{"num_hidden_layers": 9, "hidden_size": 384, "n_experts": 64, "experts_per_token": 2, "d_expert": 112, "d_shared_expert": 192, "hidden_act": "swiglu", "moe_layers": [0, 1, 2, 3, 4, 5, 6, 7, 8], "router_score": "sigmoid", "normalize_top_k": true, "routed_scale": 1.0, "balance_loss": 0.000672, "balance_bias": true, "router_bias": true, "init_std_router": 0.0175, "lr_router": 0.000369, "vocab_size": 16384, "norm": "rmsnorm", "norm_eps": 1e-05, "tie_word_embeddings": false, "optimizer": "soap_variant", "learning_rate": 0.00164, "beta1": 0.95, "beta2": 0.95, "batch_tokens": [32768, 65536], "max_seq_len": 1024, "train_tokens": 417100000, "max_steps": 9025, "dataset": "wikipedia_en"}
Below are experts of layer 2 (counted from 0) of a mixture-of-experts language model. Rows are named router (the router's row for the expert), down (a neuron's output weights, with its number) and show model dimensions 0-95. Each number is 500 + 40 x the weight over its row's rms, rounded and kept within 0 to 999. Numbers have three digits each.
After each expert's rows: a language model's description of what the expert responds to. This comes from a sample of Wikipedia text that the model never trained on.

# expert 60
router:520518521488453487518571506542511491480462487501493588492497478466472511574469484482513511474435476530455427456487495396502511534475488519503553414487520524455501451465517501480585484486455473449574506497480447477529434460576481499481460566517433479479537428444512538432501560465563571509
down0:488542514463503457457570531437466537488483519410531558515462498545537478488460531455531485519573530499526484520506545507450476507458446520454481524571544494545428518505468540508499535526548462492552497553630524538471501520462388476463548485520449473463519507530539508568459476452437501478
down1:435505369509481507534558509519504460537513491459480496509502509562499481441515538533551489518491538517511508499474475500508506503493443613476494387517402478439501500465479473454479526510550557531529488479476477515545497531518543533523465506467498542518542449504510521448513533560550561456
down2:506498504508459419542483530476520459535549452489480542532448465544448470531423515498521513556555475488539525527457548472493519488503419467461499460536582485464528538486470535549508518478545508497472528439424476464561487479498484531464451599493541480538506456450522464538520490533549450508
down3:469521506445493527447451495447585555578544548470549485449489445537553554518542518499467518497507413464506534500511451515449568441548426481485555474552465535474512522503479527494502443545459467496535481456494473527430468487370506458496540509444550490494516463576484488489432510530425522472
down4:441607514509494584585485553524506490592536523544526446572507487562476466461547477504497495500476547527528590450507487453437460504477507488475550477525558487561539549441468569514483460514495519452453441485469546593456558518497486490525457539559455490488486522483522552483507592518494526491
down5:467498572520545444531474487454549458522532412494439481517523464495532460526474496512494521502558567502549454559470522566476507588517545462473466418467525440481535445547468554442478529529488492503546555527437544479507514581463573451510470532449523494483469560513476544535560410475462437472
down6:493443473511504516517561519491483412463585536525568485460465494483543561491553452523528504489410493517475465433509484465473480474504479456501522465430499495509495582475590516508544508570538511527524438474476500512518426533546524551530470513554407483527469470499515517538624556520527501584
down7:498522453539506458507538501524538481557454458486549504496446524526587503496438475515486435554407519513427523567504461489499485469446544453501538483489495488530559470479516516419455458556562430540468508558459559476473520530502582492561528586499475504498422491477524502468541533505452454522
down8:544555542587449448513467551530475512580534480491455558446506544611620460530463445458545532570493449527429556458531497532523391445501477496514506504525452468488591517549493508524461539537509524464510540500493468523452472480495466483490471478532505475523596492477529487493460515477514516521
down9:415462532510465605497495458539512454456466476523492471398541484475442446532470505487531507476451467512520625509552441596519496476481617496531515526441528509567534560589550477498506528504507474453480491519492500498548503450442556427464452500468447521536480550532432543586502477550554529476
down10:513478515467513474512449475503451507527492467509533519503527498486509456489478579472509499532488530488502412499525580408495529486483456548476554538462511515525537476501417473569523499536525479470505488441456495540507532498517445569513478513558475476494450471540544544497424500470533541480
down11:504486523540488488523495462565461453472510591519452499491511484468445528537565545513525457498533551584466448463400460492440548520534542539495509525503483522487481503448477427471485486437453467543532506470435550518550491463491470543488556499454510543439489509475533456463450505452558490503
down12:520548491543489413443552490525502481520500471529504461397487513458511495464477458504421466477497506553512481553476447456617483471497414536488431489494466453546489486462437484525527478520456462517491468463470511463499466484586539534519461468498505572475496486553491502550509509452511484559
down13:454465452472472501470547526459538545530496439444467430457491506519556503480515464505503533473499477461482553544529524549471464483502369470494501558506488486501567516513519490543521495496526544486449493562512590569519546475515423530546569442456495482530494508444518511459456487479444470427
down14:510551491458483465481549498474457495486471495475530450538452554440528467450447399570452517488438506506515529527423566514503510495506427492502466573460460451522472509478574519485538508527483510473548465548514449446511454466483515513484594451449405520517436543514587472454601432520561469555
down15:510538524435482465565522467500469467507517546451506533529554524483476535525478504501491515522434513490518493542531466493548499448529518482549465434515552549513508521501418515525491501508532528414451508547493454539471526548515583502496419465523465462464587460477457514428492467463494544504
down16:532557535487462518531507485503523474503440604447437514495525507552509502512546562458463466549523436476502491497458462425560531490468474517582545576521467495419509491470517560475560526481425523469507507437526466476537486510519538505415495500582523499512549477516550471425567475497494503483
down17:516560456518513540540496515455522465635571443435494491533599479528445480463512523515427507408537536491487537462565500522452455531569485470446509528460454487601441458486530390476568491507528491494481516505479518587427503504459486439493533480508472434447469494511543488538567546519442528465
down18:442489475540428476447499534467468522448430490466434468516474489475468534497496474517462534478521511476477485559494546508575523574560505420462463464515468509502591426516483519472430504524469531495547526504515581439564543521551466469494431440438565563445477552524501413573415455445484478506
down19:517483560527504563453541566495498544516467515539542517525440578537551535511498509510540521543543485545469475529480474488538521401448448505471573503485500584491546441460517567504425474534478532506483507519570517452515531509569532494515500478526515516542467510494531484524423456481509491485
down20:516546414486499393487476533516472533542514474543488476475463502524413430458488492484491478480497425512528534418582627469519484506467468472464489436452555487534457496517500503546522494538441525514462572520478435487481485453453484495470417479499494474476480476444482565535568489550485503467
down21:548503452508488521546519517524510545555535484413569500510570480511519424473520451534473489534515404467576457451524610515487459511425511519477493504564498514550431465497429450516478487542415477440550532474496466488487409537491532532458459536575502517497490540533530424570498424564501510468
Abstract event nouns

# expert 35
router:448474510499516509511554521587491535514488502439449447505466471563494470563468513552498498551451494552557442514512514496462508501508465506461556400518511487562489547525539507507568458520546497416488485514441493515446466542439554392538579570518508497531521535529560449509531517497507534499
down0:584486449496464507554485528588594468523527491535520546538538483498530445520541517525429591507543506514494591459522500504504496487458528541490563509527535439595498528500521518471501531471540463506484471498461498492428483504534519452474537472500532468509489531495505474530454527544505559488
down1:437483529412601437558438451519556466599468481451529388578588513478437542503454585538565426526480496470518463563533484516518543526555462517513471444495496550446533478532465459492532587424466511491533459535498533524472463493477540547484535530484581451489551498455535499501520445457500516471
down2:466461485499429426496548505524480519483443515532555518626548478505528499551504554483481555455468475533537500440494538466455431438455436551530452533523555514473519561491585483516542534535508524479518471512550502520481462436494422495514527529544540435526553440460545488479533516506543500484
down3:508509614523478492428446511494453534510492512479551546460504488538464526442484499482559467520518411583520459476558509409522497563451563506484497473429415562485502501512528450517548461418500533558503495609462545450527482504501468503482461469486453498468502458516500516481560510453500506485
down4:495508472483463424477505545491492515522514456495408475482514519497506431529497416513510505505469492501510526592447455517540498466467485490470439625471460530465447508487543492474482482441499497527529490504540443493483503473523591473498539475403486441473529518468550462496463510469531448496
down5:494469479480452401544543578532519485620483497491556534505457463569573527492472459485397460496530416491475534480539531514487441593540464500453424481502436541484567534441593529503457557552544513539491437483540551536467570471542526485534531503528453507547518513518503513575476543483509476469
down6:556516478448530550520455445447538483595569428443523517433532460559525518496479522498552535538495487442532522441498404517555527523511492501570385470589504480559544540524511503499470534434504419540513515456520471447448456515448531446444458549533573423507558486537534530507496604502544502537
down7:547526535500468427485502508505487478470411497525419533495497529540479503455513469399503512447477482578502486455512452462498510492518507484474487498474533497516470470508497458520483464513477523495450476442537429449524505431585452570470540565550421446434502442527464475548515492447512468493
down8:505444499474467504491433524509450487553540524531496546527520545510525533481430512429517510525518421434549521483506507561539486446473486545486541543497535477495548510485529530512562552519504534543564493505485449520527487564519527493532524493523495440547474442475549586522447451468545486590
down9:542539563504461404409543534512460455460498473466500530465503496525524447556475382507468492520461533419459525483413455478424524428478573475471504561497544519431473454495489507547474522501476522547504454520494530499480549496535566501495459526522489429485481459482544476461505527458475488517
down10:558499554464578531474571504510501459453430499491494445473423564463544498500556518492514491503510526525512445530480489479513508473488499456531447526459451492494427479498569471529510524474474541469510506483488495456560482499522563569487524468504506538510517537478443528515566451532523515488
down11:485492467480562486567515443439473517553554513485518517559484454511492513510413493529483470507524464468505427510546475548479493515540485473528464513457476518515527575502535497557557462469556432555532509475471490452519567475546418524517505419448529525513524478481554492549449513476417509418
down12:550566490501518559529422439547566484523585435472477446459503446445445483514463506512564508468471529487442442540511370525507473435516503453498538446535537522464466480521496423489470471500560424459519547537603513528490535478530493539444487513479562503506484475440493520537440536450464538511
down13:516512456500443468494506459498518487512465496542510521529531603454486575503512506512521507484460524433522506481450465456494511497493457401468409462483519484490471521440428498460545514555501520483502497509538451471492494496484546523462467530484489520494494504467517575513504521443501388578
down14:503415480525510475456417556523460470416462472506519470502429452519508576539487476513420429511506451495537521500448575516467515469510498464446523473560542472506490514492590513545474491554562461526572481487552482489512462569558508486473469494455525504481463542443510490537508473557434466462
down15:477532517440489428524480451461518544473539525450529538555557446483556548469518488471415477524503505502532495464498447496475485496522482548405421516481479553490535536420518499502568501591474493538544529482495523500596535459533424545489540511515554491439518476459493507416551544457524447441
down16:479497572443476501463502487457506516439527468482515497501493502494501530441445490470483497553493537560407417553486479531479574509490533390499503545470559490480511478514452557515522538500489489457474499497526539515469468539489587565565493520439495428507510561514531555546593516398551534454
down17:511551585486472435487511540499444443532530505525501446496460481556500539454522507416490505479471448504495504480525517565525413470461535452539489538434487561500506458482567508596575517542520480477486496513475587528460548456618435461501444451566429558434517544459561531556439577498463492459
down18:420515476528533562510541499471539489522539494486543519505562487495436471556509479507478487553577527499465508503553446520503536517506450497483558451496517463473515536482463498501537548479531513440508576538491559580449497503435540460542508555512549450544608477524459498504505553529585518488
down19:510519539464423518546484469581508547469559456540490501469568522422488472533519498542530541525517544476507484500522436496541523436491472552562521507520509495558440453465505498446479495457447432555513462462556506528538462551514495530496489497462574434516518438499509532453391555473582518520
down20:454504491524527584538474516545557515475558560482438490515471454503479481519427535560493475577479522485464457560500414465505557496495475522486506461512449485451502480518464533480481493468386523480568467430477498480464510544466594520594539499510540516567507503533448495519494518466546522527
down21:464533463499551437489518494552461482490453587510479498525484552489467520505549549493471457465469476493464487542468521525476485473469588486557428472521521545515556477511544489443478528484506523576546452520453477568572515445496538512493535509506492553526450566510569544490494492524440443517
Media work nouns

# expert 31
router:478516486525493494565533505512470521553499492463493480592450549537527517618414551455506515526500516576500448564542503401485486558493440518562494493526495456493523484555501537514574586468480590412501486504509521497613482471502523505500531541515489531565521507507507511470542511460499494478
down0:502459545412510394467476450448525486480484445559441476425552524526420508538517508480475483520475519513465434449552558504511510522504483467506528505442475498488555492497545496537495570489636488508442475568601501502528475528485480543439562473548469512489486573438492555523494509468436415472
down1:476471432503521488412426532492486518496499471545488532523487529483529514460521510486447498465512428485520529564485497467434488505445524407597488563502536551548497551466439512536528535481473525546550573525523447544536456552637500503572406425395496500462496452504472546549525521511559516498
down2:521525489502465484432512476471513501545455478546501472473557546484558511478464413452552508577445449458405487499446467541444445446587522517508504470488572444575537455464514592496475582510478505435508500502484527455549492495469448481454461558484451480595495482475488485410532451466486520515
down3:500469477548597567520504495522519475443400540524498534511469518486431567497553482433526481524446510536536539494489636489543512537556434540480480508560450508538535483456514469496489461499515572458459497493490441432551457498477383497545501485556501468494601496481516464439548486540488444491
down4:497485499587439519515513500517557478448482512479482481456452529411459443575502450558448549500491525434480515443491506475481514444437577550501468520516493477498508429490558448554503494516445483529556461508487467520516459530497508493456478485435420488472494421528474579493466439482514564479
down5:483464529456468509508503566619544464494507545464491481479472534439495451501501429542515504426443584497530556436589514521527522568549532544449473492433529466538516488497560452535492444490514474493454509475520534476453525500516430486480499507523465464519500432494489573492500569499528489501
down6:544520529462451501506486495495460476497480455458612528414527466521457566444468542510520457486517540473484479484558469544501486491518515484492481511472457519476546520495471491547498479467511457508479510553525507481567511501540491430616494469443496514463607542496503555481475474467452507535
down7:532512495537431560512466469566499419497468470490490481547510526511481592481484490460433492513454636523509511496534518487476443538520496456473485480477493496487540537528560560525532510438528507515451474505432543533475452495536566571502495527555544454497582575521533498511538515489502511566
down8:501488532498509517489521522601489478407480568542468466469484479482517492596537543533461459502520575501532470497417646496563512501559493534527454474484510495509447420466453525470533436488494489492502396513484543473496518469533476554513482528516456512483520468536553517478473528519519491457
down9:602542500550442571501396473595493473477537553549414497516435510505491532530542444496475463452469531472405516474460521508434547447527534504504532598465437497485503496479535530485546470453453475539461504484518453516548553455549444517427463478514505546469544438463533465515490543512465459488
down10:544526542492526542570529506512547512438477503417497468438512539454539523573515458500473524516470491538539494474460462492400545496501500470476527472583540438427488515500490481471451504533499500459542453513534531546453434475474534493463530532478448588577579478466500541478453481449523485476
down11:510502543520534540559584483523516514443499498526467477487517512464445512517522541535512527441519491599461501565447534437456500482487540510522497511448450508450508564513432476466551465526511539546531475483418496477559513446491533531466514425469423487489495463523422521588569506487576466546
down12:430506506506533511583539488558508519570524473542517453505477516469576483499535440542466461519456496530533479519489529449508522506502468500480531490501465497483477443466476525456510551523467482460503530507517504425547497464497533486498483502518554512489453484557448506454478407572490628548
down13:534461565444518493568494506460490495483532485523477571460524524488425482512459487478551500512432518519478500527583495434459545531435505528418522436486402490505513545594474438500521532535529521471476572456531506431508505561515527551517526481494510504493418438547504489507464430504496475455
down14:502454565528460538429422543485490465445497495477471519499509593479462504456544452589589461505562449501526506462552498457504474536543525467461474560512484526515583476434554439488509513471486490553549507512561514439518466537497467465563553473413583545514568491485434456438500522424505442526
down15:465593418509529456467551480514487477501500494488516540595444542485544454498459465433413519465505471498540482464423528497563526445487505517479466479414491477519458519434481499498488527563545550540486452596506504444517489461444565506572481585475499468522519502436522461405499493501532474499
down16:557491519492491450521513532452444536547499436513502510483454476380537564468477454489403551500508501442567567507490492546519440553559546496454439450437538516512509408540470488503606541511537470530522441470532563519459559516517498494491465543475494514466522495489459527517518495503536516454
down17:489511511547481508494512526438552440557498501496428532571480478543505497512500529510440557527440549540602395535520514490469492549566451575433440485505491491513522450512407489500504566484580593514569464479426535569529522534496497559536508540518511443504431472516558412547547493536467490561
down18:511545549485456473559488482527524457494514582496449542460493603538434440525448482543489488515486542515451450453491459377454458483491490421447533488474432508532524544504483492457536509520510483517511528445499498477574493502510611561554481513496482497486447519447477484492492515516519475450
down19:437459460517505536440485519500453462496479493560549482500427537501406470483511534496520543519511455482552484455572484483495478452549475570470513514499483489480510531482527531524460470472559479502526513474466351482453478457508434473466526451527436445523478496439553449526394513522518529491
down20:516517501577520477513451491487514483507562486460491506558489505598472494479492582496523467578542517557384414576459449473493519514498499428544505409518509466519514515487380549535532457490483575462547469557460457484558536492428520517460405537535472518473573505519469506479543517426547468476
down21:516446532482487511573506539514490455488527474450513481508470482407507519556457510537429570503526472519549570484456495624493515387490542573495487450526558508452519550501553515512566456455522485453472548560506438461431529515547610451467440521495609531548466506450525514524512443477494449489
Organization and role nouns

# expert 39
router:568459482481462520458546500551489566443467537512549496541477505508558469549503490457555525554489508529575523500523525474468482532485483514526500491524513528484512535540459514441579514470531526424462479534586463552471449543480529419478467533497484492491553436521502531408481495458465528527
down0:528498481564527581501507445513517568573473526446441551451485469582496522504576499503504522516516486480512577568492468444488462495596471429575487580519494515467503478469547488522468504497535537454413557473544530522476479444445370501567591413529536492534583554504504524474523506485539527477
down1:543477358509487445520529521516487485492460550495518476437450455526546454503512537522518481510491417479561457514465522482435478411536514521471494506458449486440427505471501494486564488584473492538510510502530426492522507467502471532516551463498510490509514480527569506436502497485501509486
down2:488502486470536547552507552511418536525500515506510446506505443489476511487467460605518563517500490486453479507565565453464462516498441519492445458491450475483553531453429503451484563399514468520491477502514431485516539444466467479527499509494561480449510514544516501505520461589476491486
down3:553532492484463474451559459465459538491531493490521429519493497529544550518529556449489500442550483509537596533445473486511478487502507540524504550454463537485457487485439561498541561504508491508428488555521535471388577427486506506475461462472440555502506619555497497498516514536499558444
down4:508504498517380433518470567498470471454463512445475527550462562529514464401531412537544542549512510428457560491516529512505524487520584460513505498455506551511514534597528516474475487508504480399448478524528490472524528530474509495479427461537560521537467491517462542502531460476539504554
down5:453480438501495471510519518464531564495520548421513446497479528486489456492529500549498478470519466532579466471546534462583558515563481473484511443526495535518355487500446478525561518482480527523507498577456603547460550444541392494511532510411479482517541575533542532455556498557482496527
down6:513551556465483469559557460585480482473511503424505506539555468511485503505513525565444477507521539552470435547556424516538517570450490457457523491481435474455495489518457512519490475505502464513548516543464460501486524531463526532564450512496486551519515562477487476522526487493487541471
down7:597484434524464440556551468490514578516402482509540533479470560455518522611521532471531508436545550433485433498546489408550470453505493471529437351512492494478525464401533460497495534471568568503525553539462498470490508443537494473461472473521479477494464462468519538503509530573398443502
down8:557446399545500534497620456528541540489522481450463466570569491480546478503464496517548487485495415474481568500479433514499472508518477457495500484555537444561474488546548512457426500552473422573532551429478540509588477512511402520522511572472482525466543516512555539449527470459477505505
down9:538441483467559456448499444513414448454510552502518464501443503535528547496548486508463504468479548550508434487485556495408412528522497508473517514471498462460537514512464582536474586484483463532553537458493488463516458545518522525481486487530510496517487509535519495526459499512473452507
down10:547500398396563518411517493508406462506423532449548567489486468537554503503482493491498512501456529540532520483466532429544494527459505530447515507501519506491412578502472486487484518566471503444417576521504565478494504533506536497501496519499478481574434518524484516487471448488478502516
down11:569485539503446534497514528510538470573446454455496515500460484483440477511510520460488483517496460585516515511512448492493421549505413517397514463539458512562429518498531524499441425509496505538500528487525474519521481486535541496492513508491492538537537499503503505526474507562447471575
down12:443468397522471488494470465513470491460471556495464455493515507569544469504569498596539515516500459434522482452518530562441473549398530488497472445523503510554457551457472531454448472452536511480493565513459509537532489548465552546488477499518458493452455519539573486538448478608486485504
down13:507474509511484471510560527514505527469524478492467424455442525485510559477610461479492547488476565443475498462511468498486485444495518533492517519480489554461493506488531541430482564472567507458490544483502534485459524513514568501524508543541526415551501491503464569456548484423523495483
down14:443449523461522385478422538496518529515449535500425573507419448449426599478521547409494507517406513521487469543479575487540516500472467537481483456469445494438530513485487497456522462512542533493512490541417416527530487453533490463489464484505426544521540592528518479444612541441486554491
down15:571505437548447464537575474506448498433411423570416508475478451518468454539489539469451519481438533507485474510398434477526488479524495536496496448489479455508460469523506472487509438509505539489476501550470450472511544542568428512491491496592463551438504489502445526483540505515508577531
down16:527461415548513504538521478470460411453453463484421433524493509567523542516483508453468487423466531512485510477447535472468476486481516537482561430409455471519533449422440550543542521513539537620477505485469471476476424561490477465456435476541513451500486568462499504518512561532471560517
down17:386515495498535488473488520499543491516574489451597495520473525480455505521422489591479487532518496429477505531563456485467539471461542470476497540514546504495518451443507505502452500496508460482502445521521514563474492467490489453482568465438469440518457545501511530509494523498544497438
down18:481492499480482535447504510522540495517539520412464502528507514484554531475467452510464549539562491468543500537467497587489467471500439455520485543488540483503522446408541540441486529523483432471530542537482517522458516480478547504501540465457579462514535485486544460368529486520487537561
down19:473536422535516510472466536411559473519522526520466473478467469458522476506480488490472534512449487480452493539433501617536477459486496551546418468500533492524515506446469469477456445435437430574528517508531430513544576488526549484484574455528524500500505470470504505504512508443527501458
down20:589484529505470488532394497523524504507525506478521498527524532529552497512490472483443540489535578482452550530585505453553510552460496496554502591424563522574470558519525529497488534527544457533495465563515573501508494527530527445541424542468483468506525575460543502556514485542480468481
down21:474522546447517521554428470515527419486539442474466475562505494477467501552443521550455459543478529463474588508455388478453484519521463493522485499545519546519505515502537482487461522535567439477519544502525459559512541557471561468472523521480542456460519454458427467508458477473499530475
Adjective and word suffixes

# expert 7
router:533520490515411537520597466519511476426461575499495486617400502546501510537523538494461484432474458511495542560528508471496522489470496493456538518530551445493406475449593556568562500508509603479433495502501538484462529485527513544478527570460510496516538490521507474423522534483555508507
down0:547486519454485507520517457568578528522471509483593526522562473498451527498550481494547553501426462511504427560571466481444469487523465530499487476516535535568520443464496496571436446498523555535466541490519487550429454545501543497532551532465508479451442476459581505455540545444512509537
down1:575530539549457500476505495491486485476476497528488518514472471483543505528554439492499422463509551563502479501532530543533528493538495519545505514484405497532528545502491537443490499478508501563466444426514440508494575471542490574505533438498512584460543520483566426520481528556548509540
down2:486542506541560506530531465473496543540466480505508499458421448458471496545481524524548526485575562510464491505531509478512540602489542387495519566444458493482525486561498475511484508575531509559463584473456520444491529488512476631585502489439505526489508490555562518504570595564478503526
down3:458500528540539527538497525496513519616485440487511455519494539526522501509566382497522502511419521555528483565490585467448483506519503518511500507586509483492498436544515546486460479493475529516493514484530510485495396480515539497519502517363553493546467475418479506492561478566501489545
down4:551448474486504527535458513420528472404518410524500503465502497503433592520544520536490495410504492498533465436490531549457466518488430496602492490567503453496536487498524496492556466479482490520534445522445498465579545435622459526466512483535486536537488491522555517548495519485440555513
down5:559478502446456555478489512574492463499505488442458540520471404473520552543473525478505513415502438486543555430421511461564492465476521525556486493457495566497533500459502493517467472525520484491495454478535539459534527552545482518447455489511512524518511408494553478547490542433563466508
down6:453574509544570512449462607530581534546436440460523486501467532452474486497508560446522519442525459531494498504472500516459538540549381507550449472499445534538510536534437494444474523463466536567490468433476526554541502516451492520483529494525575467452535483581479474487558485571414548466
down7:478498543505524540517551499493497468488464480427508525547434615459525508563478405521530631489518521502596561471510436513583495518437531410467526469511499463424463561569527473483448556505599526593518484538464556474533449556517550491554447543560508528471479514472497519524513504598483501475
down8:531512466489470416526508486546500463436505498491517449500552486451495532481528437485471524537432552474499516459480529451484549473485472561527492450500489499485553523500523495489507472508496533537458477525480411469566476442537509514487501440508452543546510446497504481503554513504529558499
down9:485537460467507490531589511460441429534477541483552522513441519479506461497492526523488532486530503467518480469491507552489450517577593515472486471481486480504545521475480525495456580525530545573479481500519576516485545486478550488483494499512535470465492526583531481634501562498491475462
down10:477573464574497424515448489554435534564492485536408619407484524536528520526504490467453490539519493503434577451537489466544481584541440544517517449438469494490512468460497535469510475504550478432529577497493494418492470478504466456491471524490505537444528468450437517507509495451515455517
down11:480551562525526546511475517528505448464452498518491500482442510520451467550557494543575485440556555508594503434543481457508441520488473495461508536483416449497467509450454489531534533493503521414541481536438517500485570442528512516518479538544509464510500448607486489484500417502496521487
down12:543502524578529435546499539367521528518459430518498505498537475556478537486554494496587526486554525451521513519525468477439512541517475447539541499527477538469497508638478473512491514473535453537458554509547450455528411468425482513485449509479455464522500476561492467564517568501499485530
down13:427468472545490547546541519497512454411545547483492493466479501530502423488499487469527562501499529497505593556500456471496427503467581546500579527518521509516509537524494520493390488489472506508531541500549498429454520406522508522518462522571516505539493491543459470498516523553532492521
down14:496515507574556597494458508548517487526514567485502497506451553394483461529503447554538495542492505545535456559485571515499589499541536509431467434531395505500580502508510479542487487535544553508500509426450523509522482433530545492505459510501491543427514537511528451453531530548484481476
down15:555516506508499543428544552505516448470540587515508458489433444512453443480598527504505545458533559529489594593497479477547526495499537425404494497480535500540500502530453452526510473516488567581469452548469497516491608582567501486523480553471527484526548510557530503479530532455517449501
down16:544548456454533487579564438470535540530470488493539474469564493532458463520512526525553467506453538460494401549460505432434484474515506495445479462494489461510476537460495510485474485581508529557452471475467506542491400508477482515466500558478532578556432583485507488461500540465385388482
down17:501508465578478551491509509500469513467525454568479502451531513460487479493552536465520505529518526444449478477464503467464522474539563536550550398513479572470559532553456485465487495565512465469474521514503401468516466470456474457491518492466493489499520515519489521512520524486451508465
down18:532469432443480502532439545443604422491479425527501427444503478536506525532530485550521545508485480479501452504523533551415515477542496596474494409533512496557549542584457559503498526448537476504471527530472493518424458411524522534499532493511473410474458511520505544506486500475496564477
down19:483526517578470614550551488562584456468509522516471449499468506529463482508565439525480554509538548511435500490528518523444467440549504569426543517501460483485509503467534469441442401490511486415490426475407463557504531446502483495456494481507476518495492539480461481486408505538541512544
down20:479430540443468512456475497496562469513527555527510484498436436575427491508584528542470503448479428521515485503497444520410527473497508566566515569479459526503505544520537510516535555435508482483508447460511493482517488461460496498529537429454559439458458490486545417513457534568495507428
down21:487489546435505449511523469394499453473495449525431464410497479484550535624478537541479492494506540520465503429537538486358509524443541454499496540503433475492582521503582545473553509513458438510519490507539531481534587513515486514522571485524510418503489572485432431435497524452472408525
Verb suffix pieces

# expert 28
router:515481470536458565545566517472496508526469473483495559516389470486503476542501490511519529536427478435437457523510568463538450547479428548459507410436534521590440507467473540465512536526527552435546480492487477560518535493564434498450493572463442523552536459474534479400429537483508442495
down0:486532456414528538557529502526548512504498445504480498553518483490513435566483552477498460544467603463526534630436539523462469532574561476506488493497569458522462507528467521480529553526455497513460435468482474539482506499488484514536500524430481489530522524483526572533510512569513476552
down1:501535534525424442572458462507484546477470483491534472420458448531434497525517443434523507506518506440496623541483524455513500479508497482470499584511524516476478499490435474547456486484580436511488488471508522484511490468458538402521534562552466502491545474527476407498528493539515439479
down2:483531493500493512478510534542477438495450538499610483495515494519452559489502432486542439518476448558555496481490495513525470497516516566461477504562451475429616496520560508488551463532556465464478479458539504427487464488469527536543449443620538569485529469498513445461469450525463480467
down3:516439540547524492493477439485465501469536553515483530460563550414530409428499516485512423520543617492510516485517483471509491523504528476475534488503502548544488509607559506443458512513511491502533470507505560493503536513467498509471442567470478489515505513435502565530520500472416484420
down4:516482430509433533603603517458470529550531496445467462509456491443589462550476529495494505572491542538487549564425498557529490488481491476507538424502535525469514541508452575444536528574474623488467425437485461494558519510521488469515567519504502486477538464632554537460449495448458476507
down5:522511470526445564441493478535523509453486498479492513552479517485483479514551449505474430504467472488458446510472483504525460569490542568484486502564441520559488471458432530532501510460511446523477537569533485526543524519446478509486484476534484534435558487531478484504462511475511446471
down6:416516571528458473509489513489544619490518502487497528533559519447465530492450449556464481600574424529537515500456440499545499479561518547511482563449425577438466512529549477506480534494485538477504472508491528462558535454517556567504468509518524480550456514504518470499499450464500520475
down7:541514525536438476438445538537584466508446421481538565548459563532438436518506543445486481400551526467479495480568502415462545485526490488514477489532500581478524559541535562491500474443505529498529443549567499486440515494490446488448516535420457475477474449550512440483457479535498430522
down8:513469527482489456536505400499457496429452447530485494563571490479510478495472588507428439507508457524559488577541476463510559516424495523530493543489520519460528480502512483494522504416442489497573526448535505516526470456516414505489456510524540563502492514568512503469457513445448573492
down9:487441477512395545514467458538521556501439460423461455522564456492517536497458425490493451494540519548451444519555486441469466553476475548450607501517440530426491544477457458434501582527584480442535576528498537458463459445522506463450449487577486471537571479451478505567491515509481495440
down10:517520525452485470500472482494515517494515497588507539551459446529536482507505467474552570469485550606537491493460523552418535529558500497436449550548482504480448485571565569488560501550538630475453526489542485548519505541472494520550496523458460530496527537476507524562489538465528523525
down11:469504551466520467481522456534449438455522454533502538428520470454469478573502467427563464501516486525560537539447539512418488528528480456577506561547550480559447430539514470467564507500508499461429516571481546496464428476485431611500471530564580511569447412501443441507514617535504498500
down12:560504511582392500498493474487526480390470488535453556477482503490506384517452466528461533512531486450501507526516579502547440575459440426535451529493465538532539434469420478482556513440442368473505510542499451508486554526529501433414498457428478501547430457579538420453490520498479410457
down13:519589557444454470513639538496538507473485505442497431545476474502538470565511499451512540528484502504492481510490515519421514481508446476518502540562413500512603513471499508455484458498451563460469417446479445434497459420498524531522485561479551542471544536499486523536551501542573535565
down14:485458510579545514428505515443490514492464430516535516534513456503456485509537613481474492517471474509561519554475583485443528497462459530533529508479497438450447536466580529539564512457452518506533485515407494538475508410512495505497535545485481541470474580489601504418516489474542498450
down15:480483520485472529481478420525392472447513528520530449485547546465494488496486448431464495461483517507478488493463480532484504487515495477449466497515475516475552527594515478462461477477463490518479529517588522503535449496495525499493524423513510455524524534479448463585570484536532414497
down16:507501416542476498491520503537455498498455515487488434436471494529533465562495578504546526519497505532495480486457491515549505456440416586522490510515444506448469448461498501468456467540532485491552488471518454618560458515479536483474413528510501564499541550503519477469534468499476477526
down17:507495486542477493527489497466455568573505514458511521445519519445409508600523513440547530473463503524514489487494538517529579572523434488547476520488481471478523509491558468459542476445501475538512547513451541524464487507479529512475487498482460514472470448463481443466529532520460464513
down18:507551476522510515460557459444557548497528485414477531517525468533604491567485497508505391515480501520533562470464466491539546503468497587559488534485556439475468499406492562551457497528399562475490517469433462558503548505492473557529499407500477543507546611484530490453483419445463527490
down19:530609533459529484524533506563521492509515447456473406485583498514483511441537464563512438462481513467381594431499513481503475500516530578483515462448426463549503579580459504498535569469429495511558517489476541434483494507540505456418495455489513431573500506515456495514498456563448555442
down20:491534449487526472521518470467552528508522538496522519520500559523522501471461541521512494519474531456512460466485509484488541502489456535533503536461501504459496460522561528475517477526406575484444495453441515489481482512537501519548531560441439522427544469516508526455480466399481482505
down21:467517542532575513386491518532481431418507539537521529384542513471419514503570465463538473448515442546404537455486503475485488516457466490524513462637463512503547497518485466448523453476533556474548498544532540485547478484515439516500453502520472451464512536468460465517543508502545501537
Line breaks in lists